Below are experts of layer 8 (counted from 0) of a mixture-of-experts language model. Rows are named router (the router's row for the expert) and show model dimensions 0-127. Each number is 200 + 30 x the weight over its row's rms, rounded and kept within 0 to 999.
After each expert's rows: "mostly gets" lists some tokens that are sent to it at least half of the time. This comes from a sample of Wikipedia text that the model never trained on.

# expert 20
router,201,213,212,277,169,214,191,246,182,194,174,206,239,249,196,209,231,228,177,201,161,257,142,219,249,144,196,219,227,192,190,210,229,212,230,137,238,229,165,191,243,229,204,171,201,202,177,178,172,179,189,181,179,152,170,222,217,251,224,223,212,194,163,217,187,279,154,217,207,200,213,176,185,253,222,232,173,217,216,310,159,227,217,144,168,196,258,209,179,214,197,166,222,159,138,197,260,189,201,183,219,210,216,207,201,229,230,220,184,218,197,259,204,246,184,239,225,192,206,207,212,196,152,239,224,252,171,193
mostly gets: " | Final |", "- Directed by", "- Music by:", "- Written by:", "- Produced by:", "\":"

# expert 9
router,210,156,151,174,201,199,242,192,200,205,204,237,246,179,240,184,188,155,169,195,184,225,199,203,197,207,149,210,271,167,204,172,185,187,249,174,202,164,233,186,209,170,210,163,218,233,178,184,235,238,207,159,243,171,229,180,202,216,236,195,205,234,206,210,199,182,212,195,264,198,185,181,197,156,226,169,195,279,191,165,216,182,205,187,200,213,205,162,192,206,172,204,198,171,252,182,167,164,192,153,225,266,168,206,216,197,203,267,201,186,208,218,216,174,219,236,201,217,193,227,208,215,215,223,208,189,204,191
mostly gets: " died", " love", " means", " told", " conditions", " problems"

# expert 72
router,167,169,231,193,176,237,220,187,209,149,196,186,160,203,183,231,183,189,197,217,205,191,248,187,200,144,193,199,209,245,200,173,122,200,263,186,209,186,220,211,198,182,168,141,217,197,244,191,236,192,281,269,134,225,227,204,197,165,210,162,204,215,204,221,194,157,165,241,203,234,206,227,207,206,182,201,177,189,223,243,249,224,175,271,228,177,220,187,191,208,206,193,216,206,234,209,216,139,190,143,216,220,233,233,190,213,173,202,186,203,158,158,174,237,178,169,168,161,207,158,114,211,189,177,194,186,245,229
mostly gets: " Ham", "| Preceded by", "ungary", "When", " hum", " Ho"

# expert 66
router,147,148,190,175,184,231,172,187,235,202,247,206,151,183,140,186,194,169,189,190,226,218,172,175,167,148,208,185,135,205,239,194,253,206,177,214,172,197,185,223,180,227,177,192,239,188,152,204,157,188,178,211,200,195,232,165,210,199,221,210,166,195,217,194,219,192,219,185,195,203,222,225,157,221,173,238,142,191,179,213,224,181,112,194,182,154,207,219,216,218,214,204,213,182,186,226,174,252,217,213,189,205,196,209,207,232,273,168,205,222,222,207,200,241,214,185,186,185,238,180,177,212,224,171,203,221,186,192
mostly gets: " University of", "- Country:", "- List of", "|  |", " at the University of", " of the Year"

# expert 96
router,181,235,182,236,191,238,224,187,257,193,198,204,218,212,201,207,170,225,185,221,194,215,192,172,238,211,157,232,147,167,223,252,200,164,259,187,213,222,145,186,146,176,199,175,179,209,206,204,192,212,229,186,256,217,190,199,238,178,248,227,163,203,209,176,194,205,229,216,177,176,190,152,206,171,190,168,172,197,184,177,291,197,227,194,224,162,227,215,210,170,140,164,231,178,197,217,241,140,224,177,212,211,218,255,179,182,178,237,173,203,259,207,222,195,146,201,183,184,250,150,182,199,232,198,198,211,226,185
mostly gets: "|---|---|---|", "|---|---|---|---|---|---|", "°W", " World War II", "|---|---|---|---|---|", " —;"

# expert 16
router,213,199,180,159,243,180,155,240,178,228,243,162,207,248,185,201,217,179,228,225,169,222,170,186,188,262,169,203,222,154,204,218,202,200,150,255,233,150,220,173,180,163,199,187,193,208,197,197,181,241,186,212,218,195,172,209,167,252,204,268,188,270,166,182,174,204,217,230,231,121,219,169,200,209,242,223,245,234,188,172,183,246,229,204,151,162,263,202,149,150,220,216,241,153,222,194,243,194,196,175,167,221,154,172,178,212,188,201,183,187,199,211,150,187,201,167,205,253,215,221,207,206,221,190,187,209,178,247
mostly gets: " up", " way", " go", " above", " down", "ically"

# expert 122
router,180,213,214,165,192,182,240,191,190,240,193,168,194,201,158,139,167,178,186,182,201,235,193,146,147,219,274,194,213,196,177,161,193,161,245,235,203,204,251,219,279,223,163,160,185,186,199,189,204,232,165,163,224,210,208,192,179,190,219,196,258,198,238,137,208,187,207,234,246,209,203,207,197,208,213,268,173,195,204,233,189,159,223,160,171,162,268,213,174,228,228,171,219,202,209,241,172,177,200,181,171,183,224,179,258,242,203,159,168,201,203,205,158,207,155,207,235,214,196,190,195,207,180,186,173,221,220,195
mostly gets: ", the", "- The", " with the", "The", ", with the", ", J"

# expert 52
router,203,225,214,219,195,224,210,213,263,186,207,189,205,173,189,136,205,253,170,170,185,193,237,233,223,146,168,172,195,199,169,237,199,178,181,188,191,201,187,210,182,190,190,222,234,239,206,207,213,247,248,232,188,176,203,190,172,204,260,194,218,185,226,147,206,268,189,230,215,187,159,173,216,174,194,199,181,202,165,166,193,175,186,177,186,201,153,198,211,225,167,257,243,235,246,249,230,168,235,187,165,188,233,206,164,159,189,219,188,198,206,181,235,218,159,277,167,202,213,196,133,221,226,206,189,226,206,208
mostly gets: " British", " German", " French", " Russian", " English", " Spanish"

# expert 68
router,228,232,176,202,119,254,170,144,180,176,192,208,139,136,192,192,182,145,182,183,282,162,213,192,210,220,191,172,216,262,212,157,171,208,211,197,200,260,238,202,175,210,201,229,210,182,183,182,204,197,164,196,219,185,200,191,195,186,189,229,188,225,189,205,187,211,185,213,162,201,219,219,218,112,175,183,237,176,200,213,198,180,165,237,181,241,196,217,232,201,222,203,220,146,192,177,169,204,208,252,227,169,218,184,262,227,210,214,161,138,206,208,155,190,212,205,238,167,215,214,200,141,245,213,167,218,196,274
mostly gets: " Lem", " JP", "- Phylum", " priv", "; W; W", " | Sp"

# expert 67
router,194,168,188,206,153,206,202,223,177,153,185,218,201,176,176,133,206,179,196,188,220,208,213,206,187,212,188,180,140,239,153,197,194,203,217,142,197,215,214,230,170,252,201,242,210,204,224,165,148,190,173,191,168,218,163,179,182,146,208,200,243,160,231,198,156,192,160,178,243,191,182,252,195,230,160,202,161,167,179,203,242,182,177,231,189,174,266,223,206,235,239,218,175,223,126,203,191,167,160,221,207,207,265,213,241,229,158,214,157,223,221,214,203,188,207,255,215,181,207,198,242,209,199,219,215,212,224,206
mostly gets: ", U.", ": K", ":", ": H", "- Born: ", " Location within"

# expert 18
router,260,202,246,254,191,215,244,232,204,240,176,190,244,136,175,216,220,236,233,215,196,232,255,239,195,211,216,167,179,214,248,230,166,219,242,178,217,189,192,224,182,190,192,189,164,204,275,194,219,198,210,225,198,175,165,195,245,224,233,175,249,195,194,176,169,208,174,147,220,140,209,182,213,235,190,249,203,209,209,197,251,211,223,198,196,214,250,219,201,210,208,182,235,230,169,193,215,163,201,188,191,208,202,231,291,140,186,175,197,181,232,180,157,208,178,189,239,220,205,222,161,220,234,243,206,237,171,239
mostly gets: " Kh", " Israel", " Khan", " Shah", "% | ", "ə"

# expert 56
router,185,192,204,228,172,201,193,158,241,204,228,181,190,169,222,200,159,199,165,151,205,238,157,188,195,157,222,176,214,200,202,220,149,167,203,185,193,138,209,214,198,214,196,189,244,197,157,200,175,136,232,152,210,156,202,181,267,149,165,208,217,189,233,210,171,226,184,169,209,231,200,219,234,183,213,93,143,203,196,188,234,193,150,184,211,219,213,211,248,173,200,151,172,199,133,212,224,169,243,229,226,226,208,236,164,173,223,223,142,175,190,179,201,246,209,233,175,156,210,165,173,196,214,233,168,230,206,143
mostly gets: "shire", " Texas", ", New York", " Northern", " Irish", " North Carolina"

# expert 88
router,198,131,248,207,221,169,194,172,171,211,188,246,229,195,210,199,179,210,181,153,217,158,193,271,222,150,167,176,184,214,179,119,208,272,215,220,201,194,218,193,223,205,181,231,227,183,206,184,170,192,249,213,168,188,221,168,201,205,150,97,257,189,190,216,247,144,188,215,189,235,189,204,179,153,218,205,188,197,163,213,292,188,215,183,218,206,167,173,190,234,172,239,190,243,223,196,162,109,180,187,202,257,209,233,194,176,210,234,185,178,196,201,148,206,230,228,258,180,199,143,277,272,231,228,235,168,183,223
mostly gets: " J.", " A.", " B.", " R.", " St.", "r."

# expert 4
router,197,225,225,199,214,214,204,199,159,185,158,202,223,245,187,214,194,178,207,216,214,233,151,210,202,207,245,209,220,174,163,213,247,218,189,182,223,242,174,250,247,182,189,201,240,182,217,219,213,216,234,180,141,214,205,197,237,199,246,251,187,207,183,205,204,163,190,180,126,181,233,196,212,254,180,180,228,203,276,270,169,154,226,274,189,174,187,205,209,249,232,226,211,220,186,170,217,184,174,207,169,242,177,165,215,164,194,227,223,217,263,189,219,163,188,229,222,178,189,219,189,201,177,178,186,133,225,193
mostly gets: " km", " kg", " pm", " cm", " mm", " minutes"

# expert 63
router,181,181,223,249,221,200,167,185,216,201,227,216,203,227,178,167,210,153,214,187,179,185,240,150,161,174,210,208,197,247,212,242,245,203,208,124,185,253,193,229,183,228,136,204,210,237,195,214,200,220,190,209,194,193,203,177,175,202,108,196,196,182,189,156,175,188,172,210,150,207,194,229,206,246,181,200,223,167,198,252,172,182,168,185,244,213,244,206,215,252,280,264,216,242,154,161,216,261,197,255,184,169,237,194,171,223,159,177,163,205,199,157,148,255,198,205,236,214,194,218,221,169,201,205,186,230,255,171
mostly gets: ", California", " SR ", "et ", "| She", ", Massachusetts", " City,"

# expert 99
router,184,128,253,176,217,197,176,158,223,175,223,194,172,225,231,170,188,166,167,188,190,180,241,192,194,217,216,240,170,166,196,198,160,204,204,264,200,171,221,195,189,177,249,177,176,213,187,178,241,161,206,203,185,196,249,179,179,236,236,227,184,182,176,207,238,237,241,166,211,197,200,200,232,186,217,249,181,221,143,232,185,197,230,164,141,210,217,189,178,192,219,187,238,241,193,184,175,242,200,237,209,185,241,221,208,191,135,228,208,183,202,249,171,193,171,237,165,163,193,206,198,214,239,190,239,198,175,269
mostly gets: " played", " produced", " include", " including", " based", " featured"

# expert 53
router,180,227,210,285,236,196,178,232,210,198,219,215,229,253,166,219,212,215,225,181,180,194,219,228,193,198,164,159,167,166,165,180,223,219,185,210,207,221,156,191,157,225,228,197,230,200,215,217,222,200,213,154,141,192,185,204,176,262,303,231,230,217,205,210,196,259,232,179,203,166,204,223,152,203,226,209,178,247,216,241,202,178,172,228,222,187,231,145,180,186,143,222,200,215,173,166,184,146,227,178,199,215,183,280,220,219,212,207,204,227,237,269,164,189,176,227,185,173,181,195,192,228,205,197,178,211,181,211
mostly gets: "ا", " (born ", "ي", "ن", "и", "sky District"

# expert 57
router,173,218,202,250,252,200,206,242,200,247,247,188,173,203,173,195,170,205,224,201,192,219,175,166,159,208,185,177,180,184,189,191,238,147,190,183,230,178,187,192,241,209,179,201,214,224,167,171,221,215,185,181,189,239,196,218,232,200,181,255,249,151,181,134,203,190,132,205,221,228,218,167,165,220,149,246,204,233,239,173,155,169,177,151,211,169,235,293,196,224,231,175,188,245,226,237,195,224,261,221,209,185,203,241,170,170,203,182,170,234,227,277,233,230,192,195,196,209,180,169,153,216,188,178,205,203,163,220
mostly gets: " in", " with", ", with", " would", " to", ", in"

# expert 91
router,193,228,181,191,137,190,201,187,214,202,187,199,229,172,152,169,189,158,130,195,256,180,231,252,193,147,210,184,182,174,125,183,222,205,216,165,212,175,219,179,218,248,138,195,230,220,200,239,185,150,243,190,186,118,180,162,219,197,218,146,166,204,181,269,196,207,178,194,188,210,186,195,186,196,198,154,196,221,274,221,221,241,204,191,211,177,203,229,200,193,185,175,197,218,213,171,206,153,183,234,213,206,259,263,200,219,208,247,174,133,205,226,189,201,170,223,198,203,192,168,267,236,191,212,191,202,165,171
mostly gets: " Jr.", " | FW", " TV", " Steve", " him.", " Dr."

# expert 29
router,223,184,166,177,246,223,181,203,213,179,181,211,182,198,214,246,221,160,207,226,216,165,185,228,187,170,183,185,184,222,173,141,180,192,200,232,173,178,213,257,248,202,213,209,209,214,258,197,203,145,249,218,211,145,186,162,168,213,159,166,253,130,232,212,227,181,159,173,183,163,202,190,217,148,184,176,189,144,194,161,219,152,200,210,202,176,136,197,195,202,207,219,213,216,207,160,229,216,208,153,229,232,219,211,190,122,186,178,207,216,177,200,233,213,211,230,191,174,139,207,159,199,240,222,191,193,231,238
mostly gets: "ithuan", "Le", "ymn", " French", "istle", " liber"

# expert 21
router,156,203,199,233,165,188,221,243,202,142,249,218,178,185,110,223,256,262,163,202,126,232,206,190,213,232,206,200,131,187,181,170,198,226,223,229,183,139,194,188,221,175,122,164,163,205,181,192,198,218,239,229,150,188,196,153,215,165,286,213,226,190,173,157,192,193,172,221,170,208,232,205,176,172,166,181,248,212,230,254,190,200,171,148,204,190,203,251,212,208,251,211,208,188,179,218,256,193,202,204,208,199,207,203,225,209,176,206,169,192,162,127,172,252,206,215,200,194,233,208,180,215,195,222,227,198,214,173
mostly gets: " of the B", "ético", ": →", " | NED", " | @", " of the C"

# expert 44
router,150,212,214,276,172,190,250,200,212,202,212,126,199,214,237,199,195,192,170,200,277,184,185,189,235,148,181,188,208,201,194,274,293,216,232,191,248,191,235,187,186,232,209,258,160,225,205,160,161,176,226,219,173,169,185,196,165,175,149,144,239,212,227,205,222,162,184,238,173,198,241,187,197,272,206,153,192,241,199,218,291,191,183,208,283,221,202,189,185,172,230,185,184,250,182,220,197,185,186,148,231,223,235,198,150,237,225,234,186,169,209,175,198,156,201,188,241,142,202,166,204,167,204,163,220,214,256,178
mostly gets: "==", "===", " ==", " ===", "====", "==See also=="

# expert 112
router,232,189,244,214,196,213,217,200,211,233,226,218,180,209,190,187,184,197,201,224,202,232,193,157,173,252,204,236,171,213,204,161,224,148,192,231,196,141,175,149,191,215,226,190,215,210,196,190,196,190,138,191,232,198,285,213,219,191,225,222,230,176,267,171,190,201,226,201,204,228,230,193,214,221,200,231,179,175,193,170,193,170,191,179,167,167,237,217,156,168,239,149,204,198,209,286,143,226,219,219,178,204,225,183,247,188,170,144,116,181,197,237,120,208,175,178,213,203,195,172,138,168,195,169,182,191,215,211
mostly gets: " against", " during", " for a", " for ", " against the", " for the"

# expert 101
router,187,194,175,162,216,233,150,177,140,217,178,182,198,200,208,227,184,211,229,208,184,165,202,168,151,239,218,227,209,195,189,233,171,204,195,226,194,201,174,161,190,205,227,203,186,174,177,206,220,200,154,171,248,189,215,216,200,201,174,258,216,247,158,187,259,163,247,198,192,152,275,213,223,227,181,241,197,193,202,152,134,207,238,213,210,193,237,188,153,165,185,197,220,205,231,305,175,220,266,219,190,234,205,200,208,191,188,192,194,193,205,207,237,193,146,194,176,168,205,221,206,194,220,242,184,175,205,217
mostly gets: " increased", " positive", " reached", " possible", " caus", " required"

# expert 127
router,198,203,193,159,192,232,143,156,192,174,194,167,221,227,201,221,160,174,210,150,157,203,208,183,206,183,257,208,225,130,203,152,202,179,211,244,164,189,184,159,199,161,223,170,209,165,204,233,257,244,222,183,234,131,191,265,208,159,182,219,160,258,250,232,216,225,195,205,198,189,252,236,214,193,182,178,233,213,244,150,196,173,215,176,186,174,182,203,166,206,158,206,212,239,206,235,189,194,206,239,191,183,177,253,198,210,166,179,247,229,206,187,175,176,224,207,195,192,190,226,225,222,189,208,207,175,216,203
mostly gets: " sp", "-s", " ind", " \"s", " th", " felt"

# expert 55
router,208,143,194,218,224,219,175,232,183,203,227,190,248,201,226,185,171,248,185,216,210,186,213,194,224,252,172,254,229,279,156,198,113,167,215,184,175,231,195,212,237,139,216,197,200,231,223,185,201,163,196,176,199,249,244,191,205,171,195,223,132,227,216,208,187,175,189,160,188,155,201,231,223,162,206,201,185,206,201,273,202,169,221,222,201,226,222,192,214,144,184,202,212,184,229,194,198,217,221,201,207,189,160,178,177,188,209,204,232,227,231,185,216,163,184,237,167,181,239,191,225,260,216,210,209,194,237,196
mostly gets: " process", "Species of", " theory", " disease", " system", "idae"

# expert 17
router,205,209,219,149,302,165,145,228,157,160,259,212,196,169,192,191,198,141,180,223,209,181,205,211,229,180,184,189,174,185,237,249,234,199,164,192,226,201,213,215,206,227,275,220,222,168,210,164,214,179,171,179,240,221,207,186,217,202,201,210,186,242,183,169,201,191,153,154,191,185,178,206,235,203,192,174,210,189,170,196,136,237,145,215,226,213,195,203,195,140,185,192,191,164,189,148,206,212,169,233,152,180,186,195,182,169,210,224,211,185,227,252,175,160,188,240,153,229,192,224,208,202,224,220,201,229,164,239
mostly gets: "- Species", " names", " plan", "ource", "- Phylum: Arthropoda", "aces"

# expert 65
router,223,148,197,188,168,171,220,160,201,275,206,189,174,238,168,168,261,178,159,207,191,206,167,191,200,205,203,186,176,209,201,184,216,159,218,208,232,196,180,118,182,224,212,208,183,179,177,209,173,187,136,206,221,249,217,171,202,167,203,191,258,179,246,163,225,174,220,237,217,231,234,190,170,216,229,195,212,147,177,144,168,156,167,189,222,181,252,272,175,272,231,163,176,203,221,236,163,200,204,183,190,169,249,195,233,212,188,121,194,184,162,221,194,191,166,169,186,194,223,173,159,170,218,188,216,219,173,185
mostly gets: " for", " by", " for the", "ation of", " as", "ed by"

# expert 48
router,197,180,151,161,129,205,203,183,181,177,237,254,229,213,205,200,192,189,245,192,192,159,215,181,183,175,167,220,152,190,206,229,177,221,222,204,172,175,233,219,196,184,244,199,209,202,184,186,244,225,217,172,188,184,210,211,145,221,221,198,161,172,247,243,225,211,166,222,124,215,242,142,161,208,181,243,198,170,232,223,165,199,186,271,199,213,173,174,204,204,242,180,207,256,206,138,227,191,200,174,238,196,213,171,199,194,204,252,188,226,168,213,185,148,162,185,255,196,248,226,203,186,243,185,229,234,186,193
mostly gets: " JP", "FL", "AF", "BA", "BC", "AC"

# expert 35
router,196,194,190,219,189,164,213,178,176,210,160,171,154,249,171,193,198,161,207,195,221,219,209,233,231,264,196,236,241,190,201,184,201,162,138,224,202,137,149,168,190,188,211,138,185,139,205,235,173,183,145,172,146,182,188,206,169,170,205,267,176,248,186,146,232,194,214,207,228,208,186,183,184,260,216,229,202,131,212,194,214,163,226,240,177,196,194,207,203,236,245,183,195,139,206,207,206,156,210,193,209,238,121,219,183,166,171,170,249,251,243,162,202,169,147,195,185,219,221,225,226,205,163,196,183,195,202,209
mostly gets: " several", " many", " another", " number of", " never", " largest"

# expert 22
router,221,129,174,184,198,230,191,196,190,266,236,214,185,238,185,219,209,178,168,177,178,199,232,168,146,241,193,205,157,173,233,173,177,175,204,239,196,168,195,124,200,213,231,162,188,162,189,182,196,199,132,205,197,244,239,186,190,214,222,182,215,191,204,161,182,194,158,197,222,216,176,168,249,215,194,244,180,208,180,197,129,175,206,166,193,184,179,203,155,228,219,166,205,199,241,285,174,199,186,182,163,181,209,163,236,218,163,186,176,203,194,233,165,207,178,181,211,208,161,227,128,215,191,152,160,227,209,203
mostly gets: " after", " when", " with the", " before", " due to", " after the"

# expert 58
router,242,279,210,186,272,168,195,256,205,202,183,221,189,165,209,185,262,172,180,188,219,241,197,195,277,199,182,156,199,149,208,238,218,231,165,219,235,151,210,213,254,205,207,169,221,193,204,214,174,205,200,185,170,171,184,180,239,214,189,234,189,215,188,231,176,250,160,205,137,193,187,242,212,138,205,221,199,172,230,200,181,185,190,206,189,268,170,191,229,196,148,214,203,203,176,185,217,229,189,203,180,188,189,189,220,272,245,208,234,180,190,236,213,178,193,200,228,203,178,231,211,222,227,216,182,163,216,242
mostly gets: "ou", " Pe", " Lee", " Marie", " Ru", " André"

# expert 83
router,156,235,166,190,246,219,193,244,228,265,214,196,192,200,205,182,238,187,226,205,215,172,246,245,180,225,200,231,177,152,197,239,219,127,220,260,205,209,207,123,220,199,216,179,214,185,201,226,180,209,198,190,194,210,181,170,229,160,182,177,173,227,179,174,162,198,205,238,186,184,197,230,192,233,170,219,226,244,161,152,151,184,145,182,202,165,210,221,159,206,167,208,198,183,251,216,255,150,232,204,197,230,221,204,124,210,191,176,219,220,162,235,260,220,209,201,240,212,180,210,197,189,145,171,182,203,211,199
mostly gets: " In the", " near", "In the", " in this", " During", " outside"

# expert 100
router,199,213,183,193,184,232,159,154,222,181,167,188,157,176,161,235,234,155,137,231,189,222,194,179,177,180,202,201,181,176,177,225,204,235,168,203,158,196,226,215,185,194,169,154,252,202,185,243,247,190,235,192,175,220,198,207,205,249,209,223,215,113,198,216,167,116,186,233,182,190,193,174,210,188,246,211,224,192,162,158,178,188,213,208,216,187,273,220,206,179,218,187,196,239,202,210,212,174,255,187,211,228,205,278,143,186,200,216,219,181,251,197,259,193,226,214,137,228,217,155,203,246,199,181,208,181,222,205
mostly gets: " west", " end", " east", " south", " left", " north"

# expert 62
router,182,235,260,174,176,201,193,198,165,212,195,233,151,222,158,167,175,223,175,228,187,256,243,186,251,207,219,224,211,171,178,217,219,170,177,241,210,164,190,150,237,253,200,176,222,162,224,170,194,189,209,138,247,225,209,190,202,167,218,203,185,157,198,131,231,160,210,197,245,227,223,182,180,263,199,210,223,194,190,192,195,131,207,210,223,158,206,204,211,226,203,174,230,133,183,243,192,159,156,254,174,180,179,136,169,160,190,187,213,219,206,151,189,145,211,185,215,189,221,203,169,178,170,190,181,203,203,205
mostly gets: " his", " is a", " an", " a", " their", ", a"

# expert 36
router,201,197,206,157,226,205,182,169,214,209,275,188,186,197,258,150,219,176,254,199,216,218,205,163,203,237,219,189,241,165,214,211,194,158,208,244,165,180,204,169,201,152,240,204,212,223,251,262,227,233,207,203,209,250,208,204,190,192,139,215,177,227,226,231,165,192,210,201,166,151,213,191,171,218,200,171,252,224,199,137,195,198,210,207,195,175,193,226,201,137,184,235,216,211,235,250,197,233,132,210,98,206,178,183,137,215,168,244,232,207,183,239,221,191,178,176,217,178,150,233,146,215,144,199,211,162,211,206
mostly gets: " sl", " to do", " ey", " past", " Dead", "exp"

# expert 102
router,202,217,174,231,173,240,256,210,186,186,196,187,226,167,198,176,202,172,254,218,193,255,213,194,263,187,201,176,163,214,251,161,257,179,274,181,201,177,228,237,228,174,188,158,181,236,204,209,208,222,214,235,172,97,218,194,268,209,147,198,176,204,220,233,177,198,224,227,182,220,194,226,187,184,219,174,236,182,215,148,204,215,194,207,170,188,209,228,150,243,191,172,201,177,183,154,193,206,173,200,202,224,211,157,249,183,168,195,182,182,191,235,157,203,204,193,210,241,180,209,187,187,227,171,177,258,140,178
mostly gets: " Lem", " Hart", " Rock", " Mall", " Pack", " Fire"

# expert 33
router,188,171,192,153,209,205,157,163,192,215,192,180,229,206,217,181,230,152,173,217,202,259,252,215,213,176,210,201,212,204,195,247,140,178,193,223,239,199,247,136,143,167,257,202,218,193,182,222,228,173,242,211,201,206,183,179,199,133,256,239,189,152,145,173,180,187,204,210,198,185,178,175,232,164,248,221,224,245,116,212,222,254,246,197,242,179,219,173,195,188,179,173,207,197,213,202,237,202,225,166,166,218,226,201,171,224,235,194,232,197,197,229,251,202,206,196,156,196,195,265,181,226,232,136,227,175,194,202
mostly gets: " signed", " sold", " released", " replaced", " limited", " announced"

# expert 113
router,256,197,182,218,264,190,179,148,184,216,205,168,205,256,215,196,173,184,166,230,184,162,233,189,222,201,222,193,189,149,228,201,252,151,212,201,206,183,225,168,213,197,201,201,166,259,246,155,223,201,193,245,215,169,249,192,203,236,213,227,208,206,157,226,146,188,199,247,246,167,147,214,150,226,256,186,230,215,206,141,154,219,184,176,176,205,189,191,179,239,217,206,219,187,246,237,202,185,160,201,168,199,203,222,176,216,147,234,164,174,202,184,121,200,229,158,210,221,203,218,168,193,194,177,202,180,226,198
mostly gets: " down", " burn", " farm", " ground", " black", " green"

# expert 118
router,165,243,237,213,189,200,174,239,211,249,155,209,196,223,199,146,175,193,212,133,196,264,235,208,193,223,191,213,249,170,235,158,249,147,239,228,204,182,179,225,169,227,198,184,216,228,197,141,230,178,173,205,230,204,208,177,201,209,190,223,238,194,264,194,176,191,193,215,189,216,194,191,161,230,190,257,181,185,237,178,191,174,149,205,197,134,201,232,191,250,200,199,208,197,231,262,254,216,198,238,189,167,205,153,121,190,193,250,210,227,166,203,175,193,199,179,196,207,158,204,175,194,198,219,184,199,224,256
mostly gets: " at the", " around the", " At the", " across the", " various", " at a"

# expert 93
router,189,151,167,177,223,162,154,184,208,242,222,209,200,185,233,171,236,187,216,178,171,180,186,192,228,259,230,169,194,164,251,252,209,219,218,200,155,221,183,167,188,184,235,159,204,232,193,221,202,186,221,181,224,204,216,184,212,229,226,225,137,114,176,258,170,178,198,174,225,172,132,144,231,201,167,193,203,251,200,191,226,211,197,223,200,211,188,153,203,152,210,196,230,257,230,154,231,205,214,167,155,185,216,206,208,213,204,202,228,155,155,221,233,142,195,240,182,203,160,252,167,189,194,167,238,153,199,269
mostly gets: "achment", "ination", "down", "alleng", "ando", "iscount"

# expert 40
router,263,152,183,208,231,247,192,242,168,212,173,203,225,150,215,201,187,177,196,276,193,176,189,219,147,162,173,245,177,226,188,191,220,150,199,224,241,194,198,208,209,204,195,187,201,182,229,203,163,183,264,223,192,244,207,204,173,157,197,220,210,192,250,204,167,201,185,179,201,138,173,200,184,172,169,195,197,157,199,222,226,181,161,154,190,202,186,173,241,218,191,252,208,235,204,203,254,222,260,238,218,231,201,229,156,158,152,189,183,233,189,157,206,235,193,235,213,184,245,247,198,149,191,203,187,211,221,227
mostly gets: " Turk", " Athen", " Sloven", " Turkey", "askatche", " Trin"

# expert 123
router,182,190,212,141,157,236,246,184,183,202,141,242,182,206,185,176,189,202,192,217,175,261,224,205,148,208,166,193,182,179,186,184,106,180,212,178,194,204,233,158,187,211,171,198,201,207,219,191,161,183,181,184,252,245,211,210,210,196,190,178,251,194,244,184,240,194,196,202,239,181,208,233,179,244,190,242,191,176,169,159,186,152,184,182,191,192,256,218,215,181,206,145,176,100,207,231,197,134,191,165,178,154,201,190,195,162,188,166,218,210,252,169,237,198,219,166,229,203,186,224,135,206,226,207,173,212,178,224
mostly gets: "The", " their", "ing the", " its", "ed the", ", the"

# expert 5
router,164,180,218,170,210,191,179,177,165,196,216,194,216,151,296,225,181,175,187,176,197,179,199,202,229,172,183,200,206,231,176,196,167,234,178,171,190,176,246,217,219,183,247,194,173,200,178,183,197,255,206,192,227,226,242,173,207,110,166,143,196,173,165,254,194,229,185,206,257,123,178,172,256,146,220,198,175,188,157,168,104,187,208,222,204,130,172,215,177,200,154,212,208,202,209,130,181,235,204,190,182,216,229,200,176,194,218,244,277,232,251,227,207,152,239,198,189,174,192,191,181,181,212,189,246,184,207,203
mostly gets: "ruct", " reduc", "ers", " sens", "vers", " divers"

# expert 1
router,205,204,173,191,295,195,213,106,272,179,218,179,187,201,229,134,187,175,190,228,212,157,200,194,227,240,188,191,223,204,214,181,201,190,212,141,211,190,163,137,248,158,221,168,142,171,206,199,189,197,174,191,175,207,221,236,196,204,192,224,178,233,195,252,126,195,201,148,228,207,200,261,190,228,179,197,171,218,145,170,172,231,165,176,208,164,204,181,220,176,189,188,174,193,264,216,184,199,237,185,234,214,197,166,194,182,239,233,200,219,198,194,204,170,219,164,172,200,205,194,227,244,160,195,244,185,244,216
mostly gets: " effects", " water", " influence", "ability", " sound", " horse"

# expert 74
router,241,215,242,230,180,250,131,154,177,214,190,214,155,226,217,144,187,242,121,187,171,194,225,202,192,208,182,205,204,227,211,198,187,155,195,252,236,216,186,143,168,156,179,210,252,220,176,173,188,228,209,214,156,216,196,159,145,214,224,187,203,237,181,222,158,193,214,164,196,204,194,177,167,188,203,221,187,202,201,239,158,120,201,263,167,190,212,212,214,255,223,230,237,216,153,224,251,192,220,193,231,220,219,210,192,172,190,194,208,216,214,202,186,217,171,235,222,179,190,153,224,191,192,223,209,199,199,238
mostly gets: " is located", "°E", " in the family", " located", " there", "ary School"

# expert 79
router,229,183,193,215,232,226,184,207,218,182,179,240,203,178,230,226,183,218,187,189,209,162,163,189,236,213,230,225,208,211,191,185,237,215,230,192,176,193,188,235,259,193,188,194,207,223,204,225,217,189,222,196,177,184,143,168,129,208,167,232,182,200,182,227,143,232,172,168,178,205,192,205,237,169,187,128,216,208,192,220,249,190,203,203,181,204,153,207,186,235,163,231,215,212,173,193,222,216,183,192,156,205,214,172,215,154,192,164,242,206,149,161,187,191,188,197,184,188,172,213,210,174,210,187,210,216,149,232
mostly gets: " Mont", " Bor", " Mor", "arat", "ont", " Mur"